Weights of a small mixture-of-experts language model, trained from scratch on English Wikipedia: 256 experts in each of 6 layers, 128 squared ReLU neurons an expert.
Below are experts of layer 5 (counted from 0) of a mixture-of-experts language model. Rows are named router (the router's row for the expert) and show model dimensions 0-159. Each number is 500 + 50 x the weight over its row's rms, rounded and kept within 0 to 999. Numbers have three digits each.
Before each expert's rows: "gets" lists some tokens that make up at least twice as much of what it gets as of all text. This comes from a sample of Wikipedia text that the model never trained on. Tokens count by the router's weight.

# expert 132
gets: " ", "22", "00", "°N", "11", "19"
router:522532500506462550461525480517419484524564462499474535484498574625499478548516464517517411492473510555483562520592446473452479491478552448512546542542565484484521480476479485507529507493492547585499427464584498459516502486498522453506420437446570562533424577519467555515509466496410533472536471418448618502546418417568337492570467406475484485385418424528542562428524553434549515535482431499494574557450510496516558371508383522468537494492549553542498551555562499570509519477495410

# expert 169
gets: " (", "–", " \"", "(", "/", " ["
router:538580495480419427393523502478456511409567483513480491570446559516575504520593505500564542550458489563461537549494544437523543454455499453507494504494465441462558436435533466548504581476516547553499408519486493541466480465386493491517442509477604539545477507585515594456415466494462534389493510504482541499610528459503465452466485411454485457439514458594575535462528475504566586522501387480454555474471528569504545478573403559488521559507541570570453491543595487529569555425547414

# expert 195
gets: ")", " (", " L", "C", " ", " s"
router:538556502504436520468504425481442499470616463461528547508447559575517501516556494450544481520462563577476564551635514457475495503594476395539571516500545497495476520545546438514429502530514550554489433467535508488534498524455464429525419431485582533580468472548520570475491443457499507525527473424507550463610381390540383504573469472468449432389427454532554530436547519443525547527476416442508572498480584550487507431553395516480540511439531525569472487493535464534528547447550455

# expert 32
gets: "or", "er", "our", " Mor", "ar", "ors"
router:519486437447464535415575508476363480481618492455467550472508526594561485581513449463584463530459480495496569582494445368481482550513528525498575584395464446529534463494567461551485609559507510457472427429581454535494527566506455404473440470502543506529533568529524477439494495467518470491518436440476553487589529486572458493547444486423456489491475472534496543490544449553460580564453427534472576420458506538497561469528435445493602561489529564594444539493563476474533506568465473

# expert 105
gets: " |", "0", ")", "%", "\"", ";"
router:548554494492439528461518426479454471478601480457519561521421546582517508520554514452532458526481563559457576539613526487467495480575475383536552519486553459477465512544536430523446486542512536584487414483549528488536514528459470436530413437468558542562492476549514547462490464461504491518540451412503537489594385423535376509549462466449443443391408445545549551436553513447524557537479404423484586498461582532480509434561406528460547505438517527566465479496547461543547543439535452

# expert 186
gets: " B", "C", " C", " R", "S", "M"
router:508575500484479495413504454452490473468614531453552511557456536517601496597533450497525430567421551581456602513508470467511553441510579422442553552527481489472570429473521483505523506532478513557516417496469506507522490633477388492591502436518512509516426537573492541442533389467371519429478457472488558455520451449535477451579448488514421473517487518509510513493567565490530548576482489515528507512389617523422533452590445512439466558481548515515496570526525426493515568503586477

# expert 39
gets: " |", ";", "2", "96", " or", " March"
router:550544496482438517467505406472435514466596454460531559521421535585529500508540506452547471517467566562484585551632507469484476498573487399538549533484539484483493507550552438520435503526502538558479418463533512487550514536453474423512400431475581530572474484532527543467488471453500509533531451419519560463582394391539398501568449464445448406405416438545551547431537519454539544524491435424484571505474579543471522423551410517453553502438524523564482490485543468535543542447554449

# expert 109
gets: " |", "0", "1", " r", "2", "52"
router:551557481520451523485487442487443494476607446441520539511444560573512510502566513472538466527455556565486563554618502464491502489558483392532580534499556473467456516542553426534438507524504539569494408463532510489550519522475464426521416416471573531561480482539509567477479458453503508522528454410504552473585398394548382490571459461446429425395436435551536546433553521435532536519496421447497573495491601556515524424543403529469541485429523513564486500480544444539535532432524451

# expert 164
gets: " b", "b", " B", "B", "-b", "eb"
router:498607468506467536425477462446511584439561482439555549501419563552579482513473436497520538512423558559363508505494535419535562515480559496608532526498515423480482525538551382544507503449581558552526480475560474468520457582492435473472540490552524509586513557522488547454469475492428410402500469492520575451562387395531451439531470449521453501490479534477559476470511453510503495538496488470489482505420607495505592394596431504408545527549512477454441530501526450491573531460565492

# expert 154
gets: "0", "9", "1", "3", "8", "7"
router:567572538559468532413518400487435473472602490494469539514444551593491476595509397500515479482463493518510525496506508472492502474554515451552541511437538488426469403503510346490521528530479576538548436391560559465521542553525540432473421504483537482525469530523495497472538451413439500461513530487435515502493392454533344476487445450478458524470438504495563539378561520518590520512416492476553537511515539575450614392514435552510553486527506547605453469519539478528484510488473441

# expert 23
gets: " L", "08", " March", "–", "03", " July"
router:537551482491450530478522426492432506460606460452533549512454558594510494515547506460554473516467569562485559547623522477461495482578496381525561528495537479470479509532544429517440506544507544561476422486537491484542527527466470430512388432460569545555471475554507562462480452460504519532539449403500555468598388404549374504576461468456441436385431449547535532427556512438533549536499417436497573510481580553487506431554420525449541516438517530552475500498544475518532552445533452

# expert 173
gets: " John", "arl", "or", "d", "od", "ar"
router:513575478464444465518478473530375557449550514413569573503458552621535530561513411544529530599495516553428601537472416358506575466492557472507585583533464409455502463487578504471524539557563520451506447525546499465510447545495424500503524415440509516517531494627505514490512441444391497490522447452456525493503503436556433461581521517427469447499496517508485580470569508511462562544449452465528549489448537557513495482530384498466521536413558518579524583479545446501458487520520486

# expert 115
gets: "el", "ron", "il", "er", "ber", "air"
router:535521382482452540473483503477480537436513522450524583434514468544492536547475397516514532592489479550473543526556537432451558489423503450469608538464450487379490467499508463515539553572540511463471454496526499587557455509441488401586425501459499493512562550511545581504563407488469444502576509416474502460614474444533465427499433435435376446535476497521567617475568378535508504601459493532481511540487512515508519488507464507423557565470578466492551505530538405527555522477564497

# expert 146
gets: " ind", " d", " Ind", "-d", " l", " pr"
router:500561427462481481463496468510495565396553483420575484476491521579552501509513435517607448547489535472489524539561485425545596541462536452493573463551558369434593389479532454524503556453562508543510515436520507481522493515517456361540432451595522562528438527584550541494485460454507493504445463408436506501485489401547426433560480472510492455545556482468577444430571547487600493530462504481494535576505518529449538476546526527402548512469532498514432461487500402580530527425541444

# expert 46
gets: "h", "ar", "pec", "am", " part", "emor"
router:524616472537443467446533445440467486517494527469468578454445480580579543569474456495557453512470526524391546483511457406550522551448480503553642461526539462448455433522561462526480507457541508489614463488537425503604526518465495426508505529527597581571509587501577474521522528449498480495564464441409521489535481399555448489493366413432451564532491451526525472448510549557581469605455483481542476526461523550457554460507471499392490532449551460509533567489465415498486457543487488

# expert 216
gets: ",", "),", ".,", " &"
router:599503478464515464487554445397463553526521514511504570544454562621549477543606498483512471503487514562393471492554515536460492472472561462512494554506515535503497492453596474562482515524509596521564378506551527459495453445515524415467497416472562499559557568528533511422495460452499486420509442457458537487566378426509452507597427468456447503444506461567550530482499427442497546508462417493455577459474541484444547461608399516456534497457608450601424485555520483547528519466550438

# expert 15
gets: " ar", " im", " am", " inter", " out", " up"
router:554557447458367443415532496507426515465504486370477550542529564513500475461503419523546492593465460540473612542535504372491517518461506517479558479503585417487501388455563459541466559490525579522522417493571518522522479493518422430578468543507554555521493466585533461486480441416487447529477449459477572463615506491540458451527457389500465553533460476505553458439561461503556520539464436468500449508501478548497525483493490604454543517530523589577526472498551449567630491476451485

# expert 95
gets: ",", "),", ".,", " December"
router:574561498462520430439510410422441571501623526448502535509468532551579481526600456503542461540523572511446506500567520532480517427449517435470497545493484485429486513464564487529503520490502567537601445454579498456495489473496513426464471413473616537550505561521501556425475449429505512445525491472493568460513436387495482497580441489431464565429486453567533494502487478446498528507513386540474550522426616534494533489591414527455469523444612547526469518522502501566520592496560368

# expert 49
gets: "y", "ey", "age", "ty", "ance", "ry"
router:549501447570431466476602498477428480503516599420481543604475525567561440475444504449572468452465520542417531531581542446433512517544611481582569553448501529485533429521493440493528502480498541439533478411575414558553579522472468506530443501438621515572492464461512514470535485443446400397610460490513530472516439434535475531448486473493482542419450571535490473511503411477540548489440473534470543500445501535556552488605437566480532601437562512549476480482525538533494537429501454

# expert 228
gets: " ", " r", "89", "15", "23", "5"
router:547536499483440514469494424478464497470589457449525557500422551585512483515539510449534478522467566559482554551626521477464489491577480404528571525488542459478467534539541428534442495529504540562491413463556512486546520519460467436524402439497581550575453474525514556478484441464505484510528448409493547475589382404538403488566459465443418430386406434539545538433539511447538558534498419447483579503471587551473496424553408518470538524441533536563481501502531449526540544434532442

# expert 145
gets: "0", "2", "1", "3", "5", "10"
router:580572505504458469416598460476430446424583504444479522489477500506534417560535380401544436522453496577518536526535511462459541477532536487589564492465494477437485432565517374489503498543528553568556433413531463533491511627435515457512438512510510519510423580515540494420524482445442463482573497497475484492523497438568414488591467428535487520487471492559578567442478529529582570485489464496487585572482544578472518461497447511500590506531474561546502597472568497514572531420440448

# expert 138
gets: " York", " New", " California", " South", " United", " County"
router:463579438504506461481494478550406467416586512441538454499517565589486450514510477478558503466480527528426528516570490480505505511521599464522504509455479485441463503480517380443538540577491496547485453450497512580558442528508460397518497408441563530511410552565542547505462480400425536478514454501525554484521497474501463521530399361456431528468541469556543581394554526432552527544492467534516555577457518539495531493622397619479510531469597524568531578454477498510538591516482467

# expert 191
gets: " man", " Man", " people", " men", " children", "ers"
router:482530465440369460414519429505456477446602560480556500521467466575472524482526455500565531519483511481423579493518480491538507430481571451572597463458514493514573433476591457599470509535519493549534448468573472504552536514482500446569458513506519571572488482563554607530576450422490544493560376465407517498480452421539466488528467513409481395504419530540583547551482430405552519540418463456446536524489529517486546414532463587473518594459516533508542454527498488532518533547429460

# expert 214
gets: " |", " R", "-", ",", "|", "11"
router:541540483486460508463483429486462500495586455449551532501439541589523489516543506438544469526474559579495582558621521489467503487582481404519567549497553478471482537562556438534423499521527549558505428458554507484540521528465470438521412419462585558579469486557530568478494457453499504539535464428496549469578379405534381515597457482451437425393425438550537524430551515447532544525500426445497571502464586529483498436545391507449549517448511513555477505478546471532535551449546450

# expert 212
gets: "ro", "he", "á", " ro", " Pro", "ö"
router:504481421515470448516550503529501497492588455435502472512476508601505515499498483463583430502450507533431535504583443459528520531486543476532544476493489444417480428560612474554559580506510532448517381444564503528497459468463510491605429480489497492537436539516559555476516536452410440502567474464497533443634511497511499452533466349393468468406518541519529575426602528536485477550452430516529542487451475575545581508553452503435577477504517517618510521481559487481575519398544440

# expert 70
gets: " Ch", " ch", "Ch", "ch", " Th", "|---|---|\n"
router:540472505514415467352519415543456543385503486518509519577511529546527480531516510437574516583489557526410577509472571478515543488446578401514560530452599448495519457459526452563520553527563523571530484527527432494504483556420436442586478364518484464537460489504541487411472443407501512505520454445503506464510393398513434514565465415523499457523452456504521464535528509512574505634473506455506503515490515549429514429517404515412529491453560458529521523582513439514508504480587502

# expert 40
gets: "le", " Le", " Re", "é", "ü", "lo"
router:538522440450462399509509442526510520498509456422494492549486589629522532509521498512522509538513538493423607502567434423533524448535492442486588512517561378458590460524524469494485553549497496426518389517541487470480429532405501427535510405489499504501492466559516539461543512481385420544533416493483561440566483476521470413519457358477392449432454558490569582467580450484519535556421450505531529505512500491516523494510500493449543537468545598534518533543548510473577518434587443

# expert 26
gets: ".", "?", "!", " \"", ":", " II"
router:520543521529457520463529465483447492510570494435500547488411479515549466502610445428535542492476516533467556575635555488500565461509491371490495561451503495491570453480547494501432554575510483563487414468513534488536479486446470465502430512493578539599440498548517533482511496502469533493539437479465518449558321470569391450564472503477482479400414482566528521445534536410523545547432423433515591500502554507502521446544484504382560575479571546593533507473538505504518521400480451

# expert 140
gets: "ch", " ch", " Ch", "Ch", " Sch", " h"
router:548457403517411475413531440531465552456518545536501485504500552598551501465465466456590513577490532534381542528510544433515574514446550372574588527400578480439485512433551474491473597472596585572519501502533466560533473546473431432558443435528480473539507495504513509487497463443438507511480399479481489468499459432552425458565483441464462504545455526512505503549563499538561554625510475498540533484442543507441592416535376515464492515460556486504571500544523410468456496494547459

# expert 19
gets: "ph", "ob", "ib", "ab", "b", "ah"
router:460486399475437498471557460457435560461498517475542460445460548594539512473466465447601532580456506530400481586493405409479556520498495476580536577526487404467488480485613420449517490481541511483547474459561523568550464563497482447474534417431591533557572528531577576475430471395497515466508496491458501497556434444538493515562515467454448533559496471514536597461499479467469523581427524519540546525422564510552499409513401565405571543540548519530493477510596466477507502522563425

# expert 166
gets: "1", "2", "3", "6", "4", "5"
router:568576518500476487442496484482435489486596497486476520508458484593524437600596494485558497510464489528447536550538432461525496455556520456529532537445529469489488494502512405472545513552509530557544371355538537501492560525473517442494478419430477493574439466522568504464519491453384454511573466518430540480541409468529363464558521424497442453417436516524577528397503434502549594519509449466532581465487553556473544438510417535502596492516489497586464572468549472557547548448520449

# expert 80
gets: " (", "(", " [", " \"", "[", " =\n\n"
router:522578517519429439396572472439474529430544476508489535566427564564553473569555522490513526557447509586407570576473550476523563490409531431501508494469541493462523401454519417567501554473522537498489426482475497547494486471469501461552448488478590527553447485539498600450411438510446537434537510442479561467585528486465424480486476428459492445428523428598578523464559428470542581517495457474513531492509541539510517452539387542526495525518543488607476500581582484555589540441566414

# expert 72
gets: " by", "er", "or", "ist", " of", " name"
router:593545452438425516439555496494418462456620572518506504499504452549532417574616440560541475494479516510475515549496539469416531455454573473471556500485467509541599433499585416528576583541527507458505478466539405487592558518441436523533434464459487493583568490497496567503462468484478538512545482404407529481565484458520488495473440483389509467527515563522504519489544452477457570608451459551449534456445555563465465462567492522395537571408533555534516506566549477545508431491422481

# expert 224
gets: "ak", "ad", "h", "aj", "at", "an"
router:536478471457460544502504521516421469512540472465583597517453548599593488512491471557523532594461507550531533507620428462464580468508521500504627533545563499474533438577529480474476557490479484519479458528546472539506417494448440415556529466479567493527434522517460511484494473426400539510493469471428467438510464359490413396511475422365408510509516532475581533486552454492599575503462415495500509481498593441480590389548483505486536519449553517497544552536519451494555495452545490

# expert 18
gets: "f", " com", " f", " F", " eff", " def"
router:536608381468466557452549501417457560441530563471592514600492567604490556525520387466498471536456510534437560493589497468499554438508536477469524426512543400485615459451519448485455539454519541475517443420549475524518476560504408452561439490439539547563532519563564521495522465422410475497497382450441476455548509494532474475601508469541503587490556533526555518446500469458470520530491385403555488488401546505518535480542488526467580529504492442510557494547561457476529446499522456

# expert 69
gets: "ers", "s", "ors", "es", "ies", "ters"
router:521481415519386481416468457511513531526571567482555584514497450615515452539484411498550518481409541457529486548543474470395540466502557477488522464470462476510583511566524490478501557587549505503475422371505522499558438566485414441554517511459503495515548481561503567506478493445529512425558409457459538453559438421545459534500507453427447466451460482528498606436505385441525550533462450455446533517420543528518598439601467584485487613488532524518532576545494505493552555462480456

# expert 189
gets: "ter", "un", "er", "et", "ft", "air"
router:500541419494463471410545461495441592519569521384484578596460503586577503549500377512527501533505551580449510506477474372413582509539566447516610484433453447488556454450491452482532587445481580492522485488517413588561511443455424416533442527472507482511532528491540475478520494456533469523512453436467501490556492471636406532516488428470433474517509487528522560517518366567504577517500444516465534528439497494549526502548481569402537612522504526497474496477519513472512484510438495

# expert 243
gets: " d", " j", " ass", " adv", " l", " f"
router:581606395481471548456471452544500544448557527471579568549476559575516473506541445516570461573496485439445547524502452458536577511517558473501550500461578421458570431507478470526539525467612486567541521455526508448574486569459452472556428512581503558544480500504566524481495426492523468423454404430421455455488496398568434387584447499523497466508496475568587460401570549449519535518441471437561543559474493491449552473529476518388535525418498533502473492490519456529516559460472407

# expert 57
gets: "ah", "h", "ak", "ok", "uk", "ik"
router:517534396561457468507515492501393522526498468469556533508377535640538463515480499483576532494528539563432510542576422444431541540498553490527576539551464416456534463580514416438540527444503497441537445502536500561496437457437480459509511392491580459564451572545478550496433514432485548497459459485457464493505480398585442512511454388403402544502536543503494567522529492505598593549439528505510584541495532493473547402522467552500547584446593487556528514532514490549507516494468459

# expert 235
gets: "2", "u", " X", "'", "h"
router:564488503495478445457482479478456428500515461452507569495454498576538484550530498438544464530528482554459562550671504495476555498524534462507481531514529356490545454558550493519446543531509614520481409451533446486447450472443484457531476438471582473550496485552526606438478488505378481466516503490487518513519354453593456430507522451487471421466406491585543524438560513518571550507501469450563604581489511507439482432500434526448508528475541483565439528533540401530505561420584456

# expert 219
gets: "an", " John", "ie", "y", "on", "ry"
router:468514394475405453514511486500440509472574565439633567499429491562534462516466443530523547524483513524414551534558464427425505453501539451574555533545445462460565505563578490451551544559524476427510440495516508504510412524485439478546481419431550508538581480591512554450522472419420539509571470383463535458499444425539453504511519470402472436516446548552496559483581458504500539550464512532509608489434551546536489458542415567463556527395584491605533506454533465540524515500483469

# expert 221
gets: "er", "en", "or", "ler", "man", "son"
router:510519423436426505488436464466492510432600523518558504534427493556526472606506496474534553465526552512463553504555521465489531544478552485523641499474473490464508552488582481547451512512531516499496460441571449520541453542484446435576472424445471510554495535507475559432478503468499459534580362425445578511572469471602492537498514430428469416483447479522515540456569430490496553601494403533473588497407501541560587425632380534504521550444509483574506485482515526447542513539470431

# expert 162
gets: " and", " r", " to", " H", " is", " K"
router:529553503493443535471513434484457494482611467455520577518426554592533490498546513450530453516464565558492572556610519464475490504575499393524574526504539483477470513557547428527436499525525527584488425473551482518555510537462482440515421418487578540574486492539503555461484459450493487529539453420500538467593399413541369505572458458452447421404426460545553535438542519451541541517488411420494570488467585569472520432542400514474535508438522531579498499504537467526528549439559433

# expert 242
gets: "ial", "ical", "ital", " social", "ual", "ional"
router:591481459482454548505570476455473522427516480490548521589485490505526509557529460450598425484470500481461544532568465457432530495543514476508525467453530509476510457531523488529508499577565476496472514371561509562559560487521439433490388467569575472528487562598560516505445398398436495453535421390438527476524480450520487534547486452404396479408549495534504479463568487427570535571452458498415564607462518564546508462562512475450624553506534522543405484480512532508465586519551492

# expert 158
gets: ",", "),", "\",", "',", ".,", "”"
router:557508416487480443482512425438452495518568561475503550530421551518585435511544472460523449522494521589434520521611521502409568466456580442487501545464484511480486447460522462514460549538584527505492421522610503486487494503500517482467403452529570552561499520555586530442509467458515463405548486486448563398584346423499470466595483500458451495464522443586501487502502504441600530511459441477460491537466585560422600514572419547474558486425562587510454515527552466531540475482507486

# expert 131
gets: " |\n", " ", "%", "84", " it", "21"
router:537560509483442509479502417489455516464606464452528550517410573602506505523551496448539479509452563558492575533617513454477490494575485399540565521493541483482488537543547447530446512516502520561472421462543512483531502536470457426521402432471572551579481476541501563453479463467483500529534462426507548459587376408535384516577462468457429409417410447530525530441550523456522547511485409428491584521470573552469517429560399511461544503432518531556488497517536488536540558448550446

# expert 176
gets: ".\n\n", "\n\n", "==\n", "==\n\n", "===\n", " |\n\n"
router:466491518499484471375514485426462569413551554443567539565502542516553419573631440425545470543438548565473562562490458493532502557525497438489504481478475416419570391510509496551469542557562486525601457500511473467524488502455519490593490489488567549601486517515519509465482479477473455464494496489506512430532488418615412471519505461384455462427514462501573502501561497450554577597426397469431563573457597533440490502512442516468502502458573514540451517555544514529568506480489437

# expert 208
gets: "en", "on", "n", "o", "°N"
router:469459480513396457524550481461485536491605475443497485610467506589507554534571453480533545461535533528392505487598422505405495507502475426574563463462527492459564511509530492522453529441530539523564438497491548504510469496454507361511460460421530520556465511564498539506511493516488501480457448436433552492585434491572407540595470472444483441485398483575547601446584515509484529553483497424547611533430521480491549461517403603481510545412585499483548486477486479503553539476490390

# expert 229
gets: "ov", "ev", "i", "v", "o", "e"
router:488448402422446563499558502485518494534533478496546534525432545638547513539494519486535519538502540505471507556556453497425553580516491532522609482525518491422565520533539477520489590533540484473488456523534511487499440526460481436524482384507525494557445555508481512457416485488438543520520432454412508402514481448580489464509447416413398550430476542544518553450577501546494573596440438449584602490469563445471632395523449509472569541485535512544533485523502491510519474481521349

# expert 94
gets: " dis", " exper", " inc", " un", " trans", " inter"
router:517498409443426417354512446503505486452605553406531509474494540575536525521477468492551481521471516550447606525481472439546484462461522499565523457533581442427538449467562433524504555477576504579544450465569554480473512504486477412544529541479574575509477481595578521529426443413488519508450381448406478461545503524590505459602429459499445495489564544520566515428515412532534528579478434419550505585493533526512513401542473547486467508466538540561487500559529449556527502516488482

# expert 249
gets: " P", "P", "C", "T", " C", "G"
router:521565498500515516383538506443488474399524521504503532579508581552543511567572504436558436542401529503453582578513482477454537471467572418446610511506565442477542418447507477528607522477508535579484444476500564471592416565482431445533520415477495478554473531504516515404554423479409436419509466491496534491495410476544490472549422437518446510467482468531486499484569552485524513607443493496499519542475522558414497385534480546495571540517499529491435540616539421458569527454541502

# expert 3
gets: " B", " M", " R", " H", " K", " J"
router:505545458463402529453536460467416466495582557477570492554454567534558454547491464411564541551394502561445620543501455497489566527557482424515530577520528477446565500479553470547559502539525522534477415507499502544523429597480393480596520468524514547506423549510476543483474456465476540442495433467437530501509441430525440469600457430486461441441468529574531498435553540464474520589507485469574471559448569496426563406574403565467512508454605545488474497543549451476563498504516429

# expert 128
gets: "A", "I", " U", "U", " I", "R"
router:557481490554496481428543431431465571442615470442437520583437547530566445535523461446599496604489484592463550517502512434499499476504522466425581414444554433448542398484566480486488548547480543569467415515493487537561483552427457460580468438488483512576482551558476528456529404453438489447529464504490504491592509509488479533531450370527465461504512504475494556504531540482511514503434518412511568531489531543406467442616493508457525543492591586529492527568557491515576527380521478

# expert 48
gets: " he", " He", " she", " it", " who", " they"
router:492583465544460403425502448463498537480627540362572526502419493538537475466495521494527443528487484565402595501595469512462552461471542434498528489506494528393547519588493475510501525586553539486517408492496515452580516581467455492584398476547523549588481473498559575409456421466495517479554473458460531441544528475566450511542391498493427486490422492512552585526494476512515499548435449516512513465470556458508533458517451534394468520407487571534521554508568466527455556503481389

# expert 58
gets: "ou", "é", "ud", "im", " Dou", "ro"
router:515511440462462456506515448504428514463527494430467513562476552651532505493466426538548505571553512545461546514602506365501572540486564523490528478530536444422579455477588457518439523483491534478534396482552427502466442490476430447543398418494519509585486504502510472434533452434442470525576423436473471473621511475503472544518507444520502531509571475544550591457596435517547507513444465459555585449428500610548520485516513512387536509486539565546495527476569431466592474465526470

# expert 129
gets: " ", "-", " D", " R", "/", " Mc"
router:548529497531477509473500445524416485482523522428573588503480535541472438558551454411527525539475521590495597480546437491528565430581559488535554496513553387407521476470506403554401527548518535515484384512559477484479521542430469479516485487425568551491451534536523564473458470458429470494463441471426512507544400410512397466493475447510464428359421495573529608477521485464554565548505483402493480535520546581476560478495431499519475504476565514504419531484596476472519562469567518

# expert 41
gets: "0", "1", "2", "5", "3", "4"
router:571570497530489552467545472390437459477574496491440504522479522611482440584564438419492493508475476576479529548560524491484498502529551511564563497463586473420501412493504394510554500571498548557520413426598514500508486511503525422479488438507516525501450546494521513475516478437419455494579443497481546473508465449610424546551422385510459479454469502606579586423477476487586573473463473499510571512486513521482527432529454541519606541541490481561473602493513436474516571388463443

# expert 143
gets: " and", " or", " but", " &", " as", " while"
router:542524484537439415475513454499483507464580507451470562498435529515546410490583525467519490544512557556438594565594507526410495458477537464530501568514465527417539468535562490591502562510585543495515441441536510478590509522487513520536437414550467519586563567539572502425479416470489524481507431485483621423519511481524445440535486524422403534435469452496518476441505483507557480584463414488450575499477555478471560500513389512504529597481568495586493547488591410506459512440556379

# expert 85
gets: " ", "|", "00", "%", "nd", "rd"
router:530542502509430534456514424475449504472595477453529577519434558608520495514538501452536478518470552565489562554635507450480488497566469412527557525495540480480475517546547434535452491536524530581502433479538503493544496528474475425504406416471559539578472492557540572462491441474496492525542465415507551472595379421549371508557479460459454430415433441548542534425553535458540554543493418410494564506466585545477503442560400529454552501440505529583472489514540476519526564449542447

# expert 241
gets: " s", " L", " |\n", " Gu", "\"", " William"
router:536557480478440532471521435472446502462607467458528553492445559587505497515545491464538469519462556559479560549633517463483502487586496389531561531501544481470470518548543453526428506534504550567486412465538508470544490523446461441527407445477559535570469469557525567462489446449500489538533463413518554475598381408548388497567475463447442441398420448549534535434546518444533539528494425445493572519467580541475508421545393534465552487424521527568481487499535461538527560446547443

# expert 248
gets: "ill", "ound", "oot", "ep", "ick", "ild"
router:581531439478474449469518479499453551450509580428608581504505471605544504479543479513587542539464477598480546507567442399495497529485534435579634462509549401428554482470539457610533565433569483474542492514598431518595550542417419467559471544529530518534463510510551528474513432439402449382600467506452531497493481436507461462494542452463476572535535450520504519462490473459536512495464490421450488520449512477505485426547491561451589514434509481558531528459504390498527523488470490

# expert 119
gets: " ", " D", "-", " G", " L", " T"
router:521542492488455521480510428483449495454603481460520569511434565588506477502542492455534475512473570566483562563635521470458514481578470383521564518503546487482486498521564430520434494516511537568484413464538515494512519525474462432504412426478585551557461476549514571457481451452484487539524462408504540484583389412559380499579459475447443424406423431537544522450542524427531554521475415427494562488485577570459484407533407520463541498429536525566489496491550482528523551461535450

# expert 52
gets: " to", " L", " the", " and", " ", " was"
router:534546497493436526470511445490449513467600470461522576508425540591515487514543500459563454541464568570485583551637525465465486497550473398530552532516565490466473523540533438540429503525520545555501418466551503487545508537460478427525422448468579545564470469530513564464482444461502506535534453418514537483589375415551368513552460476459439415388427449540551524437549514450525564528481414436487559515456575540461508440544391523467547496430506516559476494482536469518535538449550439

# expert 96
gets: " to", " would", " not", " can", " will", " may"
router:557597509513450422499562486539466536478577562414532492496467463535594443503504503465517477520503537532416626564594510502456508530461593422468514467493534517411619511467521440497478549560539493493575417443563441507572504568453474467574430460539477511605502514517545593469462467469503525472474453371425575432542511413520409488555495523503453556475523422489583545494507426514544500510422468456513495464495534469414487487505493543395541550468496550602534549479530468513470574423477494

# expert 81
gets: "t", "c", "g", "ag", "r", "irc"
router:530549424504431511386559450443458486424468581432521508484468554633549527469502450540537463568466509529458552556591459388487560564436547522519543563478522522415504475477591487575453539454519560505576481376529529576550450566453431505509441437457530519471502509538501493501477464505496468556539476496453576425473441434569497480606478499504476532548461490520488500425539568556531486514471405433551491503450520471481591452529405483457585602414507516542480505536509383513500507459555509

# expert 110
gets: "ia", "a", "land", " States", "ina", "istan"
router:432496413548513452495526470477434476467569494469495485521421503523542430548560475444577492508510501509381511509565438473406488520449558505547551478509469511494529466571560464456490567541524488581485464438508538552510446507473457456511489429444564468586493484561481584513532496437458532471583435469538494479515430450571488502514456388481470536468478529490567599419609408417588574601428498503550586534462575502484548452543431604491539490448583560557513505481489516518575615471497424

# expert 62
gets: "19", "20", "18", "17", "16", " July"
router:559569460464465545429518496475433561425534478428471544523492542592528447582585441408512442466527482541459515500514496500478524464438485468574505515470465510448503507468517444491568598531511588598527436442539522507551547551441532386506472471460551527555460496528491542467462471422377559505594486438439526503528483399544445519514481414486457498423425468578590572372496504503513509521511450506528609519471532512500472412577416499507512522496567509572546581462509466597524548500534420

# expert 76
gets: "r", " Tr", " Pr", " Br", " Dr", " Or"
router:520568461444445503383521424481421454435508493459570575519468502603557493517482452542529483594457593540480550513579482408497572516455486488557541578524507426431510476483625482532455552538451589468498474421546495518523475532509511410560425418430502586515468517536463565459528496514467469465588382470436537474527438477480481427561494478465459515472512505519494495430603545569525506600503491469538550530439516540466548435559471502466581516482577588540513557500501410457509466444578455